From a checkpoint of a small mixture-of-experts model trained on Wikipedia.
Size: width 192, 31.6M parameters.
Experts: 16 experts in each of 13 layers, 128 SwiGLU neurons an expert, 2 picks a token, a softmax router, a shared expert of 128 neurons.
Below are experts of layer 6 (counted from 0) of a mixture-of-experts language model. Rows are named router (the router's row for the expert), gate (a neuron's input weights, with its number), up (a neuron's input weights, with its number), down (a neuron's output weights, with its number) and show model dimensions 0-191. Each number is 500 + 25 x the weight over its row's rms, rounded and kept within 0 to 999. Numbers have three digits each.
Before each expert's rows: "mostly gets" lists some tokens that are sent to it at least half of the time. This comes from a sample of Wikipedia text that the model never trained on.

# expert 13
mostly gets: " f", " t", " st", " St", "f", " F"
router:486523487485520498513499528546488484489507521497484464536538511521536524519501525535529520474525470490462510491533469491470482477482519471470511536461490487481492478481476518532545524465514525485490549473492484482491522531482514526497501506476484532510531462470540464529476471473484497493515496515459542520516550507498471511504519501460445519502515531503525503495506507504434485489451478474508488533522577507484459520506519491468496488492517463503491511483500528481463507435496538456507467496506523491484496461468500536502509481530484548510535503481542514481511550496496486484
gate0:521499509492508483475508495528502500515495511491538481511500535465571510475487514485517513500513515516484523495492506487506480434486498532475487502440508483509504481474499465473542500479490497521465543492471493542478524474510535492496498526437521498488538502501512517535450480514524503485517433535494514500533514524477528501452500474495513502524493463498492457497460472481537494485523440481493541558490525493529447491474498509501464458502518462501555504502523455480469499527490464463519489520515476486503520482517510452523487499489511507487468512499456486499519520505487471438
up0:479515489504508500497455492484524467477532497483514534508515516467473505497520543487530461466486523494506497499486502529473509531467498502556482509486486506474476470520511521452554505499499451487512536517515526486490463497469501519489485475493495516477480495473495571503461496516471511503527530452503440490479511550496572512516530489486476521555500457533476473492532514491501478470514475548497483485523449477499526529505491438480513476495503534522510543468547484482530504503546469492470477485504498491491503540478518485499520483497478484468532510480519460502510477513497454493
down0:511475491552541483518504481491481484496503446511545534519514497510522462479578468477472498497487503502502481486532500525532508518465486466478457516493478508488501504510499491506462523459496498463497489537519526509509543476543466524501499497483474535507492493538492480493542510497511489479495469455553492530501509520497485441486495470496536462544548501488497517510471472483475466469486499468472558491455499486471529464558530488499488476545461494521465505488499535535499463496511500476472482504507481466487511511484480503534485514534477517507507507487524465524496449532479477515
gate1:482559502504468547486519492510483526489526468495502543472500533480500481528499465519492497464501533525497509550515497493513518469527522495505536495508460529529490511535473528547483551541508465517500438538524493495511537508490485517452478462499468518492538474527502517504544493510469470457480519546470501495470529506537479483467466542505513465487526482500507485492526543468532497503485499497486512438502484486540526510487474513493477504497478511520505469480521518453509458512495506511463489508497524504498464515497467548493487460470507469469534534526476511495489491519538502546
up1:495519565489523508500481500456518510472501445495480466514511490522520547534491502508520485490478490495486493507562527505513535486495493435489481473465499478524518537534494521503469500508525485486480500517486546489482535522507503509467559512474465552493489490514490454516529524487470487502554544482527513503492495513473524498509508524466464513492497507465545514499523534475532502458491483518471465511508475469495493527515524532503536508457513504528519504472477519494504518458464501515551471518457493495489491531530534487520517494508558514509499461543550504555489519486505478516
down1:538494531499502483524545505511494505557504483519532464506530528508486501489497553483466508495515437505524469490479527460457492526485482486487486506519495467517530491491492518531505497480489482528495580476522504486479532535510516450532505532494493524476484490512502502524468513529460454550493526532479491503502482513458480466530462533488485515505515508535507529485525544467471489463522501489473527514482525484525530510529516500495470495535484503550488443524519535495538501503521507513530483515550518485454478458477478508519502490522482529466487516499524447510486523453500490496
gate2:481500486506487501491481474516502516467521498477502540432478517470534519439489521485494482461487509469447454479446507517494510510456480504492513518516510489476536499481493513550500505464466474500500450484527487477531469451513502462500485496473524485475454486524523472534436505505495480482518491460526501464516503499511494494463445464492489473454498472494507535493489516562511499520551509501493476555498542474467502517478497507528468521503458509529478488521487484498517499482480498507516470493487472504473496512536471525459516498500530537524479459519496501539504494473540493497
up2:462457513516475493460536462572547484489520502511479511441473493529515495472472502492549493446521503517528515490488506503495519508451494425468506516527466486519487488539488536492552488514503496514512464525484512509530502524479521512489489489493532501483481469498490483505488482515503506488540492503523485484476500494497541487549538521458475486511497482493507479536475493493515473493538430499468519521452492525516520549546498478516532492492477474482481478483507515491494497496500526477505486523515517465494515449477470500537490500526487519463488432513500522489492525476501552473
down2:516488492513492497532494506563494494535508510466505504478467454483516484513476504489523491477514538501477477472477562484506460525491549457480514533523473502465495444511502466479500516506498507509487464502468497471512493537519480524472514511465485516496520509502531473501475537479435509527528487520502504505505517506505501495511510533468479492464514475502508502501481486537482497497589474452500554517493498489495530481497526487518523495470518498516528464529488523508457541497526506452530485527502497505477547482476479493535533464481480530522461445437513502481504519484531540502
gate3:472517473481501492529481516493525467511566481532527530472514505542512486517484457462512533486513491502506494503475507502528523498538497521502521472472517506491526497490516517517505505484494518568496511492501500479500567525505485480511506487492487526553498549475507486513512515457507505535519507499563490467489519519479513545503532507467529480503528504491497531473541537495484534494473527484502508469510461486525493514452474545499518523518471484505480461492494519515505508470533522549545499564498514466518510519468494529512483481441514544526559533497497450510529501509519541474
up3:472523524464504570477477462452503547536510505531506510525527445542477505492461503483505530476514504518476501529497479473487446501483502486517539513514490514510487514452515497433502501500496554482520526519501487489518487515480513464524517553479441477497463467488491473479469502541501479514515475511451482484470461494484475511480546510523478552506525527511512526498503486464476479515531507494494503509481523489475513506526458502465482500518501530501523462497523466507472502532444542456523553520509515517478526533510490516505504490495498513490498478484526483525526466466524496499
down3:501482501488469522503490417486441498460467494484514509492515462523507479481475494497499465467507520483511510475453477494537505525546496531475469500508528494504500508485460495540533536521491510506494523513491503496466480503524498477466451483450487534482508457508524493486537522481499508512437467528505543474440484520480482485547494480492505518451491500535496458505497486492493481498525514471495469451531556474527512499554514538497481443529521526543498472511493519521498520496489536471499494510490476494532462483511514505513445515496499498454501499486513528511533509517481495496
gate4:458536516508498495513515487517498510514533512458484516468495490495517518539526499522463507481491497464486519485506503502468542494506455542482472494497547461512497525504555517527461491472532500504537504518497484506504517512507490444468525495524498534492497483489492506496545481462489494495497546499460514503509485505513504512506528514492449504501562474520512516514471484517454517466487523506454500527505468491483529512445476424525509511487471489486520501546512513500520500498511494508485514487498448482486496516489500466551491449476581490502477466513508452505470486515461448549
up4:465457518530484508486463480470519503553510498490544536475499520540545455536524483492479486510565487545505480504504487495520519509496489506482513474463501475481498526506517512479494485512494501507503517512500481489477483473458484506477531509481493485434492456577477518502526467515501480512483476499492478491497492492498502481541501533484476438528512493539527524498478540500525470504486480498508498513527517494505471480545492478493485491495489532485536516481498489504508513484454483511450505548477463485459461540521485492524476483445473476512466531524498459488476441533488453510
down4:519529492537500485478482504450449525478513463458526500500518506508523546486475507527486480524541502483513492513477478522505513494519461514464515499472487476523497498489480487512510450525445480512443447496551501507532497507486482509448524513472506505463494520493515506479496483475496488531483481508530509481501465527533454477547526523515485464429490478496520456499489434503514518483519508512496468544480458460498501500476484495518497488494519517517535527521493499447492494495530456537470516538491499538513515507487514525487504541525502484486517497530481493478481420506497480476
gate5:460490501501455508476526528499464478481503529516473476513507478512528483468525528497517598498457473495524562559506507453489492497501514491523531495508516485479490497487508481523524526496536493481497505537498503484502523532455484462478485499526528496510468492509552502523497538509506470494478483541461479491537485486578487524502472498482482509474543531497500517544446502493491477509468515484527478546489516517491478496424461519472515504446494501487482484484514498504472502512512501507519528494477499445520488488471470519515509518489507522516502510459504475535487498544481503490
up5:497506455490503477488489521507461442530501539538529466501505522500496493496459476523525511490505440497510500499517511527499457497494482484478509558517532495547531511486506512556481487515506560483494487512487488492487474489515484541449509495532514522553445480489496518503482458501460527500503515482539499501502458487495461502507480517519488490540508517479525499471540560476481485465511535516504505522531541508460495553500526493486515515482457480484446484530515523483484481532472490506489514504496460515527533500523514486524466508479513478470472489558465521541531512507529490492
down5:517526458513557482507490486475559520505545477444482474499491506494503463530477514479484495506502451470469518545483512494511452485447516535539494475489500467484495523486472467521485499495485507483464483484466504520496487504523498548516516516504514485534505501540514486482518526527486481509509485488482528496509518497518478484502489534470509505479499500524522525530496542526491484528527527545482540549475538451443516515534552486471530508506506482472478465532514455499503505543471532472480486467550548493505546502489477501516522528497492446517494515475493460490471505515500478507
gate6:459497476495474566511521497468516497502512480524426512468527478508494504500512451517524462517467487544496523553528473492471505492502482515498529494519481514511520504509492470525532507549524480472515500471525469524500506526534500458495518470571542530509487455479487479465433512509532485468494512473498505516532528480547482508486501519546518514517500488488462522495482497497481499505499559510535457505489538527508515476491485474492510472469515472493485491479521528524511513462488480491528482532498462525477514515482503523503502469484472501469513481476497528498497477490468555441
up6:511527468514500498481566482504517496482476540495504492506521506521542464487477514455509508511566485481491476476488483472513555509455487511510473514495470468509518483515505486537479511464501487538498533532501459522475529484471484518545551476460521484485507464519514518523506483519536521489518510518492514531489476505491502483482517497494499479483498484468515465522521541483472510550460494510522522480535509543501529484514535520524520446448517523484521471491431539509503478483475530508482505496499497486557486566541515544517524466507508517505499521467538504477468487498489474495
down6:503518503481467511535501511501495506466482511517557500510546489479450496504519542458493520502496496458549484510494521534481504499480491484507500495498473447445492492496523522519477548533473542497507550525457458513494523501510510481499469535516527518487499477514527520548524513507464500513484511514476454531526518521527457458519501497471467493496538471516518508463489526517489502491515520495537498499481579516488523477489501525496496481509467516518477499489507510562497473469483510502527509514512496512514445520502499529551484454484567500457473516520481478496506452505473509537

# expert 12
mostly gets: " Wilson", " Smith", " Frank", " Wood", "ø", " Williams"
router:519517525475496508535551541511500543480511525490517544524483489519463501516479498539495530511500473518554484513485522515488532506427501478538525509519513463521512532499513475482493521490519505524494502465485511511479489496485513539491521518515551442531507470522537520476500465520467516468466510512474494506527493511467520451461484532485486475537519577461528463491526550471496480526469486497515502482480513543502459496529489452501504503528492515495481496529478511494526499517458485505510501495483461536480502505470496460459529539516525476523541496507530504492502476506515538478
gate0:507495504490507525499555461500498527535484511522477443491513504488483540510472536521498506488515486495509499460472484524506562519518498463532540459561516486498523515471493482490541495519523565508466481500479503510523531460478478478496492481510517487544509513485487513488543519467540488462498500529546487494491511515519524504468476543495509507523502533494510542489448506477510481474432471508529524534488518576531526469519495481535509468498480528474516509474486443521503503504482518516493500517498525522505484482528490499506496467524471492490517529503518468515547516533516546528
up0:505493521477477531485501547494518517518510503483487478530459495521507474476491497524495504465474516516532557512486501500519510503480538493526545488518495467487537531479489551517508528526510496520490471497480506471445527453529514502510501487480500440535509497482475475460525540520523512478500501517505549507514534552461522478470496470499475471523513509541555507531500541486492496509513499487485504501471499530496512491487478523511521500531499512464529516492472486489565464521459493512505528485519481483522555533519498491448512415501477506482497502476444498527527512505515460462
down0:478463497483513509476503515486479511559485491491469500450528490492528506483507510488493467464529463483502522531502452534500542504475500510520511495496480477504462520523561466438498492523481532552522500520500467498477503493516487469474469458463527516497470464550563488486511489483505480536485491515504525511526523463508474577508515518527512489498484470531507480521493493488500531456495495500503523521476503558489471487505502475488491497516490478461517452470493469462503515488536539518535447491500518524504509476485504524503504504555467505505465489493465521483507495472448489531
gate1:519492517489502454545510501498515531458467507486496475520504495490542493467485545474529482529470474498542482507471533538471492483511519478534503519496523547463475518489542504495474492480461476549482476525502505466486503511531475518522526488486524518539522469540536455485521489492486487540522473531549469521480516486480491527487473459506505464555517503467516488521477475512521478483473508509533498542488496536510485489488500496502507482507524498501532471518516490512503497511463432492463491482507490526546496510505528448500501544459490498510474553536469527516482528475483530553
up1:543538499504439511538467446485508505492543485479499475516505498508531495490506488503495514476479475506464507507479513455472456457483450511497481498544518510507460500464496484489493533519501518487525504511468550501471510506534523485505547502479539505480461530474574524505527487489502501508469527503545497495480491524485462530468503503514514508485483468556498515520469481475475497471522528548483501496524496449491524521535490496473478479470521450440490494503519499544531521490482515481498508477545489471496477529498450471536495483526506462491494483483536506485471500499453494498
down1:508475503523473544484482496503534508474489541499516481523508515484497507521489541488488470440465497545537520490512475483476521468491542519499452487492493485540513465481502535475515546515553499527498490540521475476498465490491504536495459482515503482462492554479528489527425492524508471463492525474473510539519518419493505461514518492507464494451511540522519492492495542512489459492516475453515485496488507515516541506469503486512530499497505490495485533499484473484513480521525508544488487486508511485459510546505476510495500520538532453492496480496533510486524529508455480481
gate2:470546505462480474541502511498490471515497478501449529464522514477509470508538539492484523522491487467509504486535526512499525536532520523514509498485502541510468537530509511524464517530511544486486500502505486474475534475456506523506535497448518528495471513500537534507493522487513479511518535514499463493513482503526547478477514527525512453499475496481514548495534560450527509466508511472494511485543521568548478488477516465504472482462499492485480482507488491477512522530496490520502496496549469560499479482469503476472518499527504489493508496501457451517447503485529523526
up2:474522507473496526472500485474518551483487487513440527522502480484487546476516503482501503502482498527457482471466465504472531505472496502497482489518528498478536505474472467469482454485526482548484535498500487500518509448517479472538520500483517490515460502461468477526528479527540525539516523486479510510498485495499530443486510472504496430486453477489516527513491521532510509540523502519477482489555460444527518504510521476519512543501506522501516450476543504446532511553486529467487497518511514554533491511494507487496511516472530502465492480506509482511501478482530524529
down2:511556493503491512484489521520487510532500530511481516475496506496506468500501499432464467512507477553517500485488471481470531492486470496517528461539459480495463501516532518520461479466493515513520503500503523544500518504466489460470544511493525508508427459502523501516520523497479514496458453515522520525479545457514480500458499490502489477475513523504500506483445552510538542488500468530517504512476520476524529487507526495484497504527481532550494485505445557517480511517526454500482528521530522524536527525514533495540521491511503485472519499502455497491495516535536493468
gate3:494469505500461502488564495540508501492489479490497538550529460471510513465512452428510469484532494471515476543476533449496539460489508537559508490496519535455491488494493467435497481534495534528498510444459506507534497454480533484495490520459487538476484521496509481466482505512486490513489495495477488504487493502470485506506492508496522489499513481491512475504477518490515491511501498469484534520446474507484460482530511487482473483481489506497570502516519501523480516524469489477491514471467479519522518465531480490487460475497505477509514526494474428499501450486507512511
up3:524529517503502525508468508484492555494452482477496493514486554505480551487516488508491504531513501518517499488541518528493488476502526500464458486494536511498518520526497477468474504542527497461456511493467499548493494500460493561505508495534541502522524468477531420480494473529470495496502511543485464509472519487513454493518489466508512486502486538496514493483484513467499519526513495506488457517485454493443495467538502529465492496482525481466529527501504526516519522507493506498488524458533497473488503504453484518561520522464536488529477473490483527523516449520472476544
down3:489519529482483492517540514539543490536491493522508461486507488484492526492465487512495459504514545491480461503516491514534452446468528477525501529498489451514524509488533463474499493517541469486486484456511519523504497519515541499541505516526538501467507505511480498498479449508474494471561479499466567495507491477530479511527498476460459499522534517489516546489490479526495505510568515483489502531499492520450516484517469501509450475502486483505499542472507467514522481506536554520498478500475519483517468474465515491501530530477486537522495487463523483512471499448483487479
gate4:497524518515531532482474490477498516527496526525518512496511477477505504486587479520493504514443511489495495478513517468480515507514520468490527485486536549508433496527449502521528459513505528499467505504520545496520464502495520521501535504485507493466497486483502469517508520544518497475531492499512527513529509481506472516491460489497473513531531541487537514513454533480460509547503507471479537501480526496480487566521487508483517493519488472487503475507509491464515503516539501547459518450456493503491552497506502448516481508477502431476505523531549534534525491505515498507
up4:520504514486473499474474479526509519521482470496535501504506541496508476470522491501507521506519496528443546516535491482475499547456472499527457502491509492507526532468565523509498480496497499503540472510491546486512552500493517485486503475484525520487510501498504484549485478529528493496496559512537519492462547512513478511501494504502506495463458518499479482510508544500495499489497526516512521456507490482500472511469453535544487537480475503485464477480454507506443536502554525540429504518463475480495542494493531504481530519500507484483477519495528549517497492548505446517
down4:494534514475503530498487486485511542512473479462504492501442562460521486477509510485553493481516534488527480517446458483517521520482526521478465463524519489533486512535526482530497500500497512482490537503477495499514461469488512528466453502478475525486504514483475523519514489510507538531504532530529516491488487491450504506474520461547499491489504516508489502485513485496502503490489503543485499488503480513474493494519484466495512516484485500523534494489509495500527524504464507506557466463545512478459532501448459438536471527519471414535512476469506492493535504551488471526
gate5:445528482473488503505548533500501494509554494501516492503473525509496498526516496477530508486496467485543555499550515490482461523507506484496501519508517505494508509491530495527512540518501512477501513475499514508502457485540535483524503491511486513530502497526481513466525490520561515451535516550472541494479501506509504476517504521490495492484533525531485472489522529507534516529504478477493463530507542536513455524535474483506534500435508514507491477499492496501472488520461506451491556537497464573513480501542510522538499514463505435506477540481442514501499466531499503494
up5:521496484492504479527479474498518493469470474474496525474446492530495476474451461496504488517576472480455533465433510509477493497471507516454529491462492534537471449486485483502508513479502551498461479524472494501528555508482453509526471442542507502544479490531501503502513491533489529530488492526476504508516482471504499477503501481473502532525506484478516482498492515503502510491478510437509537511518494575497534493516488506517516532548509538520496534533528522473468477463500498497476484473511519533496522510490489471490463474525507473489532501503487494516472497493512465483
down5:505492499470483495509473437506527482495447518485499479457504524502513536516477440579481486548501537487534503527477514512501505523450498491518492509491521486505458510491496494506488481519492519472527476490529492499493529505499506489507492517485512511477506479464490488490489501501498554495485498499465489544490477497478529518503509487499486505484546496483527526456553517553479576458512554492487506506475511479538511555495457496531500523507459510508506539519495540442495479514506469523509510504507494512506547461482478506448477490520505454481543522558473505511494525527494506490
gate6:488456558499521521487524500505538488500445525502465490483519516455546507492546498491511489509502485502457458512526523494458499517491544524474496542480522531517513449511496472464537539535515512504474558499506523518476488469476529523489498566519555531476487528501485508497491513481467485501542542474443503501489488463503506480511494476520528474516495519473481465510501517506496488491515499480468478528497506488497495482525460497441523545480501510504505496495497515521488465534471533556537491499481484514507484515465500579533529484498501507520470484495485481503531500516470493490
up6:490471519462516524489521490481505517569505501494507535473481493510530529527537522476530486499452487523515497503518469496492502484531489495489474508502540503501502483493464467465509519473482512510461496481547503537474493515488544474521498546485489534507460481523492535474447473533499461520514510527463533455460551485502494463505450461491510521490480517526467527485509452491475492559520488437500442511473525512489507525514492487473489489478518506573497519544502478529495531520476539515524502523476486490501473480500502510487532511518470507503503481496506480516480510492490459550
down6:504513499515530521480488498496542525516473512511505510494492470524499540537526503470484465460484462529545519523535453450496520482498496547509534500508530498528489483499492543432547487525480522507446496479486503517523518483515514461517492497490510523498563487488514498498548502502474511460515522486481497510552513517514537504455499504535497476496492507468475495529506487463531493538507480487466481533496521514480516520461511495491475513491576484484506482522473495475522526498425495534438551445503501520517489487531513545495501483499498508517537500504482514499516473509514495527

# expert 11
mostly gets: "==", " S", " H", " N", " M", " J"
router:530509488522533499496505540478527492509529483487504455506503513533474485506513485491523472492494506472487487521510548486471528482532564471535509496453524532481482466470492487494502505499444459503483508490510510472535477500515501483500499509455517538472534509480539481497478510519510493471505502488501473506482521523482497460479492496533521500489527516485491487488477500526517528481460484493491526482522580493506531491498447453484503504519548414497513492496497510516523516469468485519474497548515587534516543494508486509485520450530448505481521497488510477494475522462491497541
gate0:455490511468435531540496504496489513508538499520481518496516473500509480480448459485465485451549469499499496494480494501512512494534534530517513489513509531485522511530551494505536459522505520496490505488510495459530510475456522501502497513492515460465457472521472480491519529468521504522527525539504487536499488483458520529514518480474475494451498502467525532508486506482522494495494469523480482521504466457532487481506516516552470514450499472482523488528520510494510458494494465472486433483482509491514525555524505451485516514492479529508506516445512425491526495497481495493
up0:555486494490457511483484517530534477550531546515521507490450503490478483478521475514498490471525496482529456447461518501522449500534492504471490486467538484492532548516470509494460532515481541496500499492521524509500531494521516567529494514508499494532502474465507533556509487480515492488457497495525510530513542537452519508502516489476526502537510502521511504532478509485537491507516484513508455509514522538485500510509475496459476446498510513473521524492503468521504503520525531541522457504492532461503518471512489448508538499507468499506518534488498534506515448513516448480
down0:520508524511506465506531514531461494526555443511490455508511487522516514470509491481509503474506478471447486509491484478473522480506475510532477459451480501547502481499523508521545489519470499487484502473466518516506483532526525541568493512486478482529497485540527482559485501547494528504549489495473555537512496513483506508535511540520449494512529495499467456506502505501526493495502495542505538522474506459483494508511467519506511545519491482482521460502503468488502504518572451520469491525486514486500506485484525471500449515488469487482493538469495486510493504486464528531
gate1:470461500513470487523477463442470553504499540485518509488549495524506507504525501514499522470511513524557522488525517491487502535527536497511492529490501522448476522474500517489450508449486486486492493444538515525544523504518519454510473472508543485503510500499515487529514510488496495534498524485472508505525494474509498520491495524467524535532536454534551507540499465515492472509496475510492504521461508485494483551468499469517462493530485483492510518522503471526530513545467496459515557512542460476509523560488499488470503489501532522493506484522521468482505509509480444481
up1:529532504493523535469527495528524451529485461492533507474520515460517499488493495521504497491501479503465527470509531550484531483530445488481506513492468508540507479505509497489539510493505468515469519523523533492512500482507470488510525503545500509505531508533501536489487514464530525524535515501487526545483481507501523516508505483537464507524455552485502473511516517468507533514527473426522506474498506505526503480495494524469525480468476499505528500484468505482497512485515539482508488516534526474415534484552505533510491586514455496502506446483526537483523484494479493497
down1:503575475485513498538490461502530465484518458483531497491492533505494486497505515525502530531529436504501517535469508492507548469501460498497486435505492487531494472493489481504513503522549514512480485526502510527467492536531471523487497515502458487498518500487511521468494495509481472462520512503470495500489520523476504489495474473516472481520515554515460531524550523481513493527514494515505491479514447454511487479506476561526521504452467532521467477485520498504534445511496498526487465452491532532496472502494521505547488534474484539493509475474523503503570486484490518467
gate2:509488525525512503504460544466525496491492542481527518539566521531515480507532526519524536519480498461530508487536519499507483444523465493467533511466506514476488519503518500474547520491497531527562491525511495514512527540527477506511502506522521526447488468458497534541535462504543511513506525508545505527490468534520517501481473515497501487510511461488484442523502494510501512509489496540487508451496506536480513528501497549477473493481517510481472524523478503493481495548513488466497548500544539495469510477511478521539518504517550461451477495526499505533496514485508523501
up2:499512470508532459476505495517468533511511493461537494539496506491496519474481459469484539498502554544487496518442431451518494465503523492505455504496488454516504489472540520530508476473485488508458446462514502466465491495518472489517467518482524488500455474526504514491457510516533495495454487508479499524500482480474491534476528481442528493462496462494499519487544505514491495509536489542521507511454499514531507524459475466539466483490490489498516530465515536456514462489505463465527481488509515449467525502483491482516489490479503526485526507500502487484489491513486487458
down2:504491524520519508521484478486461482501510521548481544496450517505486490529497488519516482464464507519536499492502495491497467511515502474472525501450462536535519521439490456477472519461477482491496526458490486504522498442537487554468507486488528496504524535509489496520498480506478517453513472468498519509500488524543465508505488511530563522527495500538523473489471534482494521470537501531476491505527460484481472507501458514489450502489542463459527509509472485522487553487477518485490538516467497475503541499480503506483508518461457494551514459527468532485492503505484475511
gate3:468480508526552524529502512509514523493460470510542522485515509546503523510535474474483502520557445503509509521480519467510487499502528513534479511500487507485487464496479531487483485495511489506514464475502480472488521481481480516529502519498519546522536518511482465505539544515503473459544477498497477504484510547492491529492470513469501503484499479545523475550506516518477500476500468543491505477511473476496448495490494583522446474469489490497513531461506446528490501499507519495527510506520471483500508489552508476492476545514534503509515523521480528478535465488447477438
up3:487520481494524547488528536498542468471451472517472502466493518509513513508498488533477492502542523521557522512469497526476453560516499493502512490501488494525530528488491498536515426497478492496529479494509481488494493492490554513507524510528526482543543497521542507521477535537539499441512503538515510543490507496499518505499508494532507480514512483478494469532485507499485503507467520488483534503492513534557472480496518491501469492480500509443528504492525494534500571503494482542516468528466451486496472497498510468489516512442486558524539530503505474499481507493532509476
down3:505484449505538535474436492495480517522505463548480497498496482484505502494486481516492448481496501550503514488488514487529498492479494513487518472501501473473522501496532457498468528469468529477483452472512488511518504499452523465509476507508504537467520519507485442521468488499494519509518491548521489530493519489498484525521447498509498469466513493485517456522528552498496505511497436517448477524488542468514503482537507527480527478493527526447532501466514491497477506502479580494490537504524448467495532503505517494497502518475500497543516494490456523547538493482508488469
gate4:502512499505519502484483524511498509516474477498531479463480521461447477488477498528547503489509479479510502482495501476479487551468470515500483483503544492497514488508480510522483500488489534508476500499515470507532486472490495502539523489460530484494508531479507465482544545541516497466489494511491537482517542562510546522522530525498490469548559559496513448527515476489474512475497499533491483486542471472496518524534514460502506522519500520481476465517517437488513495485469468512509525540503487518504516505487504492531536522455491497524473499534471450549519566501506485550
up4:513458484445478553527519469512470492470479538489500515518459492529474501486515459533497530494509519516525473498490497497499524539458494479506510460542551517507515467472535520498470508501513481464496497451481503547500478509470515482487508498511500524510578490509497456498482517507483497492516526518496530507518479479497556495501503482535512487520518528490526520477500557501469509448485496490505559519511488458482530491525505479506558518500494516449476507512556479507511510481495488451493487507526497525523425445479466508524534489478472485518512474493499486478480492482519481497
down4:487513482548551472514520520459492519510479494496540496542475512462528452497495495482491537475539468539497496468524527480507514468496504494519484471452536537497510461508514429506472461496503494477424492504474499537479479493513487482459471516473493534485500542510513530502483496476472554526528501524504477470483497471471476451477493521478484509490489499493512445496476471463491531504491532486512502547509507459476485527510518521544512479518505503499495505479466495506495485466496521490468514538500535508535538512499536521501541533502479538503520451466521484538506480516475501493
gate5:471501486484479537478498462499514505526530518499467526511507514535474480487514503504486429493499493509460480506533485504529515542492468507504531450494504494506529514465470521502429465509509509504524514490541489468487480504515475511501494524499485486512482492490505515503525500542565522517495532508442479529505492503462490477453440470485548553483465510490507540495491457520521498481487501507459476479503492493524531481514463529460491476505500505487501447457511523464556523522496499477487466502544453525498488540501510476483525470484509517536514523484520521522527510444486506474
up5:450472472544507509510488479508502479541488491489501470550486503527502511488507534518510480482513509443455494481509549508519542468499494481527464480506522489509532540478498538545495446489502502492512484496493486513478493511492479476481449518513499477585496529468498549486498508487461480515486496508525477517540503527500519514541506515490464505511563457486512482506518480489517444493483543515488540482524540509462470467514511540491478495471470516488521549498495512543547509553449484517489504525492479477540500479536482490504489518513525515496475512457512506523482506497496482506
down5:470520531491493475512521525497471497535502487536517486508477528532498512470507495520524513521472524527501540520517483471547509457485557504542430529503494507488524521495515490545507457505508488476468504502529494477523541495445546481488497484483532497473511507520486515470476481467503566521533493491479511496548498527538527523481501510464485492507513515534488517493471466524461495529494498491532518519487493508526527512509527505502512520522468507492498460506473499514489515549476534480502487493493463509510559550505556511490450505499504430496484504493473546486458521490524490449
gate6:471510538493497547515508486508491525510543457540493519495552523469475500542517537476503504493503516508510499507502500518504490443481574475562501498472535495474504473479518517534475496453472477522484503517522485522518531486526518486500505535484484490506507494494501484526477509561503480516539475491534503493535487512539469494502486512521502486484446487496503507504506518503503517475491544511524466505510487518467472481466487492507492498435488444462527515543489466501491495530497509472476560553458537542488529528490504543521517501510526509509511546498509526550504526483491454487
up6:502492508505494506520466510472477486419505488477475497496491519491533476487486473541494499464510494473531477494452529516436501523490502468532534533515484501508519540498492515500505455509548501535519496485485526492472513510453493496499508493527508543449505478519487477519497552516521500509515514477506514510522505517501489459487503544466501518518509459533516557499465511486433528459488459506515508500463527531499471531514517480532494534491504539518520526520524461492472474514480504519511485447546505460528480504531498515496497447513474450486483495503455481480469517504452522488
down6:488513480495498475480517519532524470466544558513520491503540542496547476491483477443523517520494515514537537502501461529542486487485490531514511479468519534516480482521494500475476530534494521473452506477523474525538483552535472488503516515518476479490500509495476477496490490512461473501501501483518508513508517541543533500515537526522510466513484510504480465455498493530506544489466488512478463457498481510468493506529515516507504439538504502545502506495491478463466480501535459492500470469527452507493517509518473460457511491518541573495483476499517522512510516492453517514